From a checkpoint of a small mixture-of-experts model trained on Wikipedia: width 384.
Below are experts of layer 6 (counted from 0) of a mixture-of-experts language model. Rows are named router (the router's row for the expert), up (a neuron's input weights, with its number), down (a neuron's output weights, with its number) and show model dimensions 128-191. Each number is 128 + 24 x the weight over its row's rms, rounded and kept within 0 to 255.
Before each expert's rows: a language model's description of what the expert responds to; "comes before" lists some tokens at least twice as common just after its tokens as in all text. This comes from a sample of Wikipedia text that the model never trained on. Tokens count by the router's weight.

# expert 46
Description: Infobox list markers. Dash bullets and line breaks starting infobox or list lines, plus field labels like Phylum:, Genus:, Coordinates:, Party:.
comes before: "-", "=", " •", " Born:", " Country:", " List"
router [122 169 146 164 114 135 109  89 101 130 125 134 124 126 159  86 144 131 146 139 123 154 109 127 109 139 117 118 153 115 138 136 112  86 128 111 106 155 133 133 106  92 120 103 148 102 142 150 114 137 130 102 140 135 159 154  94 117 152 106 136 108 118 127]
up0 [131  93 131 118 135 153  92 106  98 121 160 131 142 125  98  94 110 115 126 148 158 167 101 125 125 156 125 128 105 121  81 114 109 106 125 129 122 143 126 160 116 118 119 152  87 119 134 116 114 126 114 138 111 139  95 129  95 129 120 122 153 118 121 151]
down0 [158 124 148 153 163 117 158  98 124 128 102 107 113 103 136 117 175 132 116  97 156 136  86 142 140 130 118 118 130 168 137 144 148 137 100 134 133  99 128 131 157 143 151 126 126 137 142 140 123 156 151 167 126 154 103 119 170 111 171 128 108  98 117 168]
up1 [164 118 123 142 101  97 131 105  98 156 139 178  72 163 124 106  71 131  91 174  87 150  96  99 186 145  97 150 139 135 127 121 136 119 103 104  95 162 156 128 121 181 154 157 138 118 151 102 118 122 124  91 133 126  81 141 143  70 131 161 114 146 122 106]
down1 [123 181 157 138  80 133 113 127  98 135 106 128 165 121 116 111 110  91  84 172 107 114 109 155 134 110 138 190 123  88 108 183 123 158  98 129 107 160 150 134 101 153 165 121 113 200 146 114 132 108 142 127 111 138 172  86  93 132 143 124 125 141 123 135]
up2 [163 129 107 130 142 114 142 128 143 147 146  72 131 126 131 117 126 147 139 138  73  94  97 108 156 127 115 130 119 132 151 143 102 138 152 154  97 115  95 118  89 144 130  95 104 142 126 135 106 149 124 147 160 135 126 135 129 110 116 126 100 159 139 151]
down2 [124 141 163 160 160 153 109 107  89 123 134 125 120 113 128 180 122 152  87 112 103 130 147 120 120 123 126 162 151 149 143 132 136 109 122 138 115 141 155 131 151  83 153 146  99 109 150 127 120 133 113 128 105 136  68 123 143  80 136 176 118 147 140 102]
up3 [150 136 116 148 124 134 155 125 144 125 153 135 148 109 121 111 113 128 162 136 160 113 105 110 195 115 107  91 121 106 142 160 136 147 161 154 153 139 127 102 152 100 122 154 164 127 147 131 141 114 140  85  71 111  75 121  93 139 152 141 147 119 108 138]
down3 [111 108 118 114 137 101 127 131 176 133 110 110 133 111 133 108 112 159 125 184 111 113 130 111 117 145 120 162 162 140 155 133 127 117 172  94 156 150 158 163 166 160 129 108 202 163 129 121 119  92 130  93 150  97 146 138 154 141 145 119 146 139 121  90]
up4 [149 113 124 160  86 138 117 125 176 102 138 112 126 125 141 117 150 111 102 131 133 127  81 151 174 119 109  77 164 161 147 117 126 162 129 133 122 131 144  96 137 115 167 155 162  92 112 152 124  98 112 146 163 160 106 143 121 170 130 169 143 146 122 111]
down4 [138 101 145 141 133 129 164 120  68  86  96 132 106 132 161 137 115 163 124 184 113  98 127 100 146 131 148 159  73 127 137 121 113 127 143  86 143 150 171 115 140 125 166 135 134  98 101 126 143  94 133 154 145 117 133 106 146 100 156 115 146 141 102 102]
up5 [ 96 151 168 134 158 121  86 116 175 114  85 138 155 119 113 122 149 153 114  76 114 112 115 119  90 143 115  69  71 161 144 164 148 127 103 122  74 117 151 130 133 159 122  98 147 173 100 118 134 122 137 161 154 115 137 138 129 146 152  90 100 150 128 110]
down5 [141 119 169  99 155 111 157 122 141 153 138 134 106 122 182 136 123  99 127  41 132 134 131  98 108 128 148 129 124 128 145 146 145 102 119  91 150 121 118 155 114 146 109 128 161 140  95 126 114 140 109 166 107 120 111 166 138 175 122 130 132 139 106 164]
up6 [175 118  91 157 131 149 159 159 155 119 126 136 190 100 148 172 108 111 140 107 170 165 131 116 126 147 147 123 193 122 118 140  83 150 104 142  87 127 119 104 147 155  88 163 134 121 103 125 132 133 184 124 115 180 124 181  86 154 128 124 130 105 145 123]
down6 [105  95 154 144 122 165 130 107 121  98 155 117 140 178 126 145 146 133 105 165 128  91 124  78 141 142 148 137 151 148 124 140 147 134 117 134 140 152  77 163  72 106 155 154 143 126 118 148 118  98 165 112 121 159 156  92  89 128 122 137 138  90 146 118]
up7 [ 98  76  90 145 137 156 162 111 122 120 130 100 139 156 138 104 161 143 116 135 142 168 119  77  90 120 182 106 154 146 139 154 136 122 142 115 136 146  95 109  95 111 160 135 162 128 130 149 141 141 153 163 157 161 150 114 132 122 148  72 139 128  93  82]
down7 [ 99 110 129  90 124 148 168 107 105 111 103 116 107 106 132 164 136 139 140 151 124  77 143 126  95 150 157 125 102 112 135 116 113 143 186 110 165 117 129 106 123 127  89 133 134 125 145 157 110 131 133 183 117  94 140 135 105 130 143 149 111 159 116 156]

# expert 14
Description: Line breaks. Line breaks after sentences, list items and table rows, especially blank lines before section headings or the next paragraph.
comes before: "|", "\n", "-", "The", "In", "=="
router [128 133 107  83 135 126 122 119 147 136 107 119 110 107 108 111 167 159  98 177 102 147 110 113 151 179 148 133 123 144 118 109 115  79 186 146 107 120 137 138 119 158 121 145 113 174 106  91 122 118 206 117  73 124  98 156 116 104 131  51 163 139 156 113]
up0 [109 126 138 138 137 144 142 122 134 167 135 149 116 104 142 166 116 159 145 125 129 189 102 133 101 137 140 121 139 131 171 157 118 153 123 159 159 182 113  97 127  88 133 118 121 114 121  96 145 133 156 134 117 131 105 127 133  87 113 138 114 141 126 140]
down0 [141 143 153 128 129 107 156 133 176 131 133  90 100 102 139  79 143 139 117 168 140 135 126 102 145 162 108 137 130 160  87 120 125 145 134 119 103 129  82 125 147 151 114 123 100 179 130 121  96  92 120 149 121 120  97 140 118 127 156 107 119 111 162 101]
up1 [148  96 169 159 133 115 126 127 187 162 154 153 104 151 152 131 100 114 112 108 157 129 125 151 116 134 127 123 156 138 116 105 138  82 162 141 124 139 110 123 156 158 121 148 124 145 151 115 114 152 137 113 127 133 111 151 132 126 130 151 131 159 107 103]
down1 [126 136 110  85 135 131 177 116 101  92 142 161 146 120 136  95  77 148  89 114  78 134 129 132 170 111 163 127 158 188 110  82 102  97 114 123 127 175 107 159  95 164 135 113 175 104 143 135 117 165 149 170 145 145 157 119  96 144  99 169 135 120 126  78]
up2 [138  81 106 139 109 121 102 143 107 100 136 123 142 137 152 121  93 106 161 138 102 145  95 154 125 166 129 108  86 125 112  84 141 119 155 120 128 165 106 143 108 112 123 130 191 128 156 142  87 170  95 105  77 131 120 143 138 111 138 129 112 168 115 152]
down2 [ 91 123 148 101 134 129 146 161 119 119 129 107 146 115 111 129  91 110 120 171 107 107 121 143  98 141 135 141 135 105 156 136 136 142 143 147 174 132 139 144 157 117 143 177  85 144  87  98 110 132 107  80 123 127 115 130  92 107  96 144 125 164 116 124]
up3 [115 139  80 136 128 125 130 126 150 156 115 117 149 118  98 150 173 163 134 166 107 116 160 118 117 138 112 134 135 138 143 109 110 164 134 142 135 151 119 129 144 120 101 133 127 129 106 124 104  81 149 145 103 163 116  98 151 149 128  98 126 143 111 109]
down3 [142 111 127 115 142 110 134 131 145 138  96 107 122 113 111 121 163 134 123 115 132 140 134 102 126 146 138 126 117 147 108  98 114 128 141 171 109 138 114 141 114 119 142  86 101 159 117 118 149 104 127 112 150 144 131 118 110 151  97 146 181 146 166 151]
up4 [ 97 166 146 145  90 136 161 150 102 182 105 133 122 105 106 166 130 166 145 129 125 185 177 109  76 127 144 170 127 135  98 186 130  87 132  99 129 125 134 154 127 164 109 109 125 153 109 124 104 150 145 105 124 100 115 148  96  82 130 165 129 163 116 113]
down4 [122 134 105 150  95 130 127 157 116 120  81 117  69 128 128 113  72 114 152 139 136 106 101 165 102 142 169 131 173 148 120 123  96 123 130  94 144  84 109  97 118 100 123 114  95 150 113 131 140 135 160 138 127 165 154  88 148 126 112 108 142 152 103 149]
up5 [ 70 147 114 109 161 149 137 114 120 134 158 112 137 118 123 120 164 104 158 127 148 138 150 153 132 123  96 121 169 155 111 136 133 175 122 130 111 143  97 173 136 110 121 141 168 111 127 131 110 113 134 137 125 120 111 158 146 152 122 143  92 177  69  80]
down5 [ 93  93 155 100  99 134 149 134 101 121  81 116 132 127 101 137  70 132 127 132 107 150 150 109  96 143 137 172 147 122 161 118 150 116 103 172 134 128 124 120  85 121 105 152 124 150 105 133 126 140 124 149 150 121 136  79 138 166 139 114 125  76 119 112]
up6 [135 129 177  85 159  90 141 132 122 125 116 125 126 134 123 118 133 130 129 155  96 119 110 148 145 141 126 131  90  95 152 126  92  89 138 104 132 145 113 112 114 117 103  96 106 107 136  95 113  83 147  88 130 136 146 125 128 134 139 160 168 122 130 157]
down6 [133 105 109 143 125 169 151  90 116 132 107 125 168 154 127 117 187 162 141 108 190  98 138 102 133 145 128 117 137 138 144 107 140 116 117 110 137 125 162 123  96 162 148 151 112 163 109 147 146 132 109 138  92 127 132 115 100 123 106 131 106 192 130  88]
up7 [115 103 121 140 126 146 135 102 143 127 146 109 131 142 177 120  96 139 132 137 153 147 143 148 104 120 143 129 160 114 162 101 126 114 173 126 140 121 108 113 131 114 138 147 106  98 105 123 141 109 120 109 117 123 120 157 142 157 130 133 125 110 116  97]
down7 [136 138 124  93 114 120 136 116 135 127  93 116 138 144 162 138 108 123 119 109 133  97 136 141 149 142 104 119  82 147 131 129 126 128 120 108  98 132 181  98 135 139  92  99  86 166 144 168 116 161 111 160 125 113 132 140 167 130 138 116 153 160 123 103]

# expert 16
Description: Years and coordinate digits. Four-digit years after in or a month name, and decimal digit pieces in geographic coordinates such as .46 in 39.37583°N.
comes before: " |", "\n", "″N", " –", " (aged", " (age"
router [144 168 143 173 123 105  97 136 127 114 136 160 154 149 124 112 133  85 144 116 118 145  51 133 173 129 146 138 158  82 129 148 129 149 143 164 123 102 112 154 110 104 129 103 159 121 121 140 116 159 139 105 133 107 174 137 155  95 146 112 137 128 156 128]
up0 [ 90 128 144 104 157 118  97 113 111 118 169 101 121 123 124 130 107 122 122 116 149 149 140 102 110 115 160 148 167 104 136 157 129  81 127 124 114  97 133 116 105 100 117 129  75 156  75 141 104 109 149 133 164 120 109  99 128  95 100  75  97 157 145 127]
down0 [109 117 152 150 106 100 125 156 171 151  98 120 103 123 128 146 144 122 152 107 135 143 145 150 152 143  96  97 172 206 129  89 104 120 143 160 154 152 105 107 116 150 103 130 142 124 152 127  96 105 154 103  91 118 176 136 159 122 132 143 147 116 121 152]
up1 [148  82 109 155  85 162 144 154 112 134 145 141 122 104 141 161 126  55 106 125 155 100 109 140 115 156 120  83 123 138 123 123 165 150 131 175 116 127 131 165 114 154  90 126 133 100 167 155  92 128 113  69 114 148 145 156 147 104 142 175 127 138 126 135]
down1 [137 123 144  96 146 103 143 141 140 172 141 161 135 189 122  95  93 101 120 133 149 151 129 161 105 113 105 147 158 147 121 130 119 149 138 111 133 109 116 155 108 136  89 163 144 121 106 177 160 128  96  95 106 136 153 114 120 160 110 127 127 145 150 124]
up2 [106 143  86 123 104 126 180 121 110 104 158 128 159 130 163  89 116 102 123 147 128  80 123 149 136 115 116 112 125 135 147 119 114 138 153 114 138 104  86 129 143 171 134 152 160 126 122 151  99 129 144 122 138 130  99 129 140  67 123 140 122 161 120 133]
down2 [131 134 150 124  75 123 142  95 125 104 123 146 165 146 157 121 156 174  97 109 133 121 131 137 107 152 117  30 141 117 156 158 140 163 135 101 148 105 117 118 152 138 113 130 105 122 133 147 163 117 156 112 141 160 148 115 157 118 108  99 117 123  93 111]
up3 [113 127 126 187 114 140 105 114 166 131 102 107 136  87 112 143 120 139 126  89  98 140 143 145 133 120 154 146 148 142 163 133 143 143 134  78 152 111 146 114 137 133  72 124 192 120 143 145 120 137 114 126 131 121 111 135 101 111  64  92 128 115 142 132]
down3 [173 109 131 159 110 142 128 130 177 126 120 117 139 113 165 135 128 135  94 125 135 139 137 121 107 126 151 132 141 129 119 112 128  79 141  83 108 126 139 155 108 104  78 114 122 127 121 133 174 154 161 126 118 102 118 174 131  96 125 122 113 113 162 121]
up4 [152 125 105 155 135 140 111 135 133 118 162 156 146 116 123 129 131 122 140 138 145 112 146 151 123 105 177 135 188 141 163 133 128 143 162 103 129 102 199 137 145 127 142 135 151 106 128 127 116 145 106 145 117 141 100 120 111 124 150 122 112 115  95 138]
down4 [129 124 144 106 125 133  98 121 128 149 130 123 172 142 126  89 107 126 161 127 137 120 142 174 149 103 103 128 103 104 153 104 112 104 114 136 133 110 135 153 139 105 168 174 128 141 114 139 119 150 153 126 140 110 120 127 109 108  96 124  99  96  78 119]
up5 [133  99 129 102 173 103 119 127 128 138 123 135 169 108 146  95 144  98 160 121 130 146  97 133 139 128 122  80  96 129 107 126 115  44 149 135 133 115 120 144 107 138 149 153 171 156  64 122 148 126 127 139 105 158 206 133 139  73 106  89  86 106 140 122]
down5 [100 118 136 115 121 137 158 131 104 156 151 135 113 115  91 142 126 120 137  93 127  99 118 157 113 144 130 125 124 165  93  99 110 111 107 133 153 131 101 143 155  83 119 136  94 132 128 102 127 152 138  78 110 160 119 140 116 126 127 113  82 123 176 122]
up6 [117 138 143 116 118 132 142 147 142 116 189 133 117 158 100 122  85 169 148 165 133 133 117 115 141 139 127 101 108 174 103 142 113 123 166 148 179  56  93 101 105 120 147 129 128 136 139 140 146  87 119 116 111 149  91 120  97 104 104 112 133  82 117 126]
down6 [131 143  96  91 125 105  98 122  93 106 146  85 113 156 140 123 163  88 138  56 134 154 134  70 155  81 158 120 140 129  92 121 111 102 135 142 117 147 105  82 132 112  98 174 121 100 105 135 160 177 121 158 118 165 150  82 107 106 152 133 112 114 126 126]
up7 [162 158 129 147 115 137 148  99 128 117 165 117 166 147 116  98 123  87 148 122 147 103 150 122 126 146 144  92 115 120 105 119 152 130 170 143 129 133 110 106 127 152 128 131 108 129 110 137 156 197  93 158 116 152 115 101 140 137 117 123 134 144 151 116]
down7 [136 172 138 123 116 131 143 153 156 137 137 150 107 105 156  92 101 149 132 109 203 156 131 150 135 113 133 129 129  95 112  86 136 111 126 151 144 112 122 148 108  87 108 111 112 156 162 104 123  77 170 113 121 129 111  84 161 138 160 110 105 167 146 135]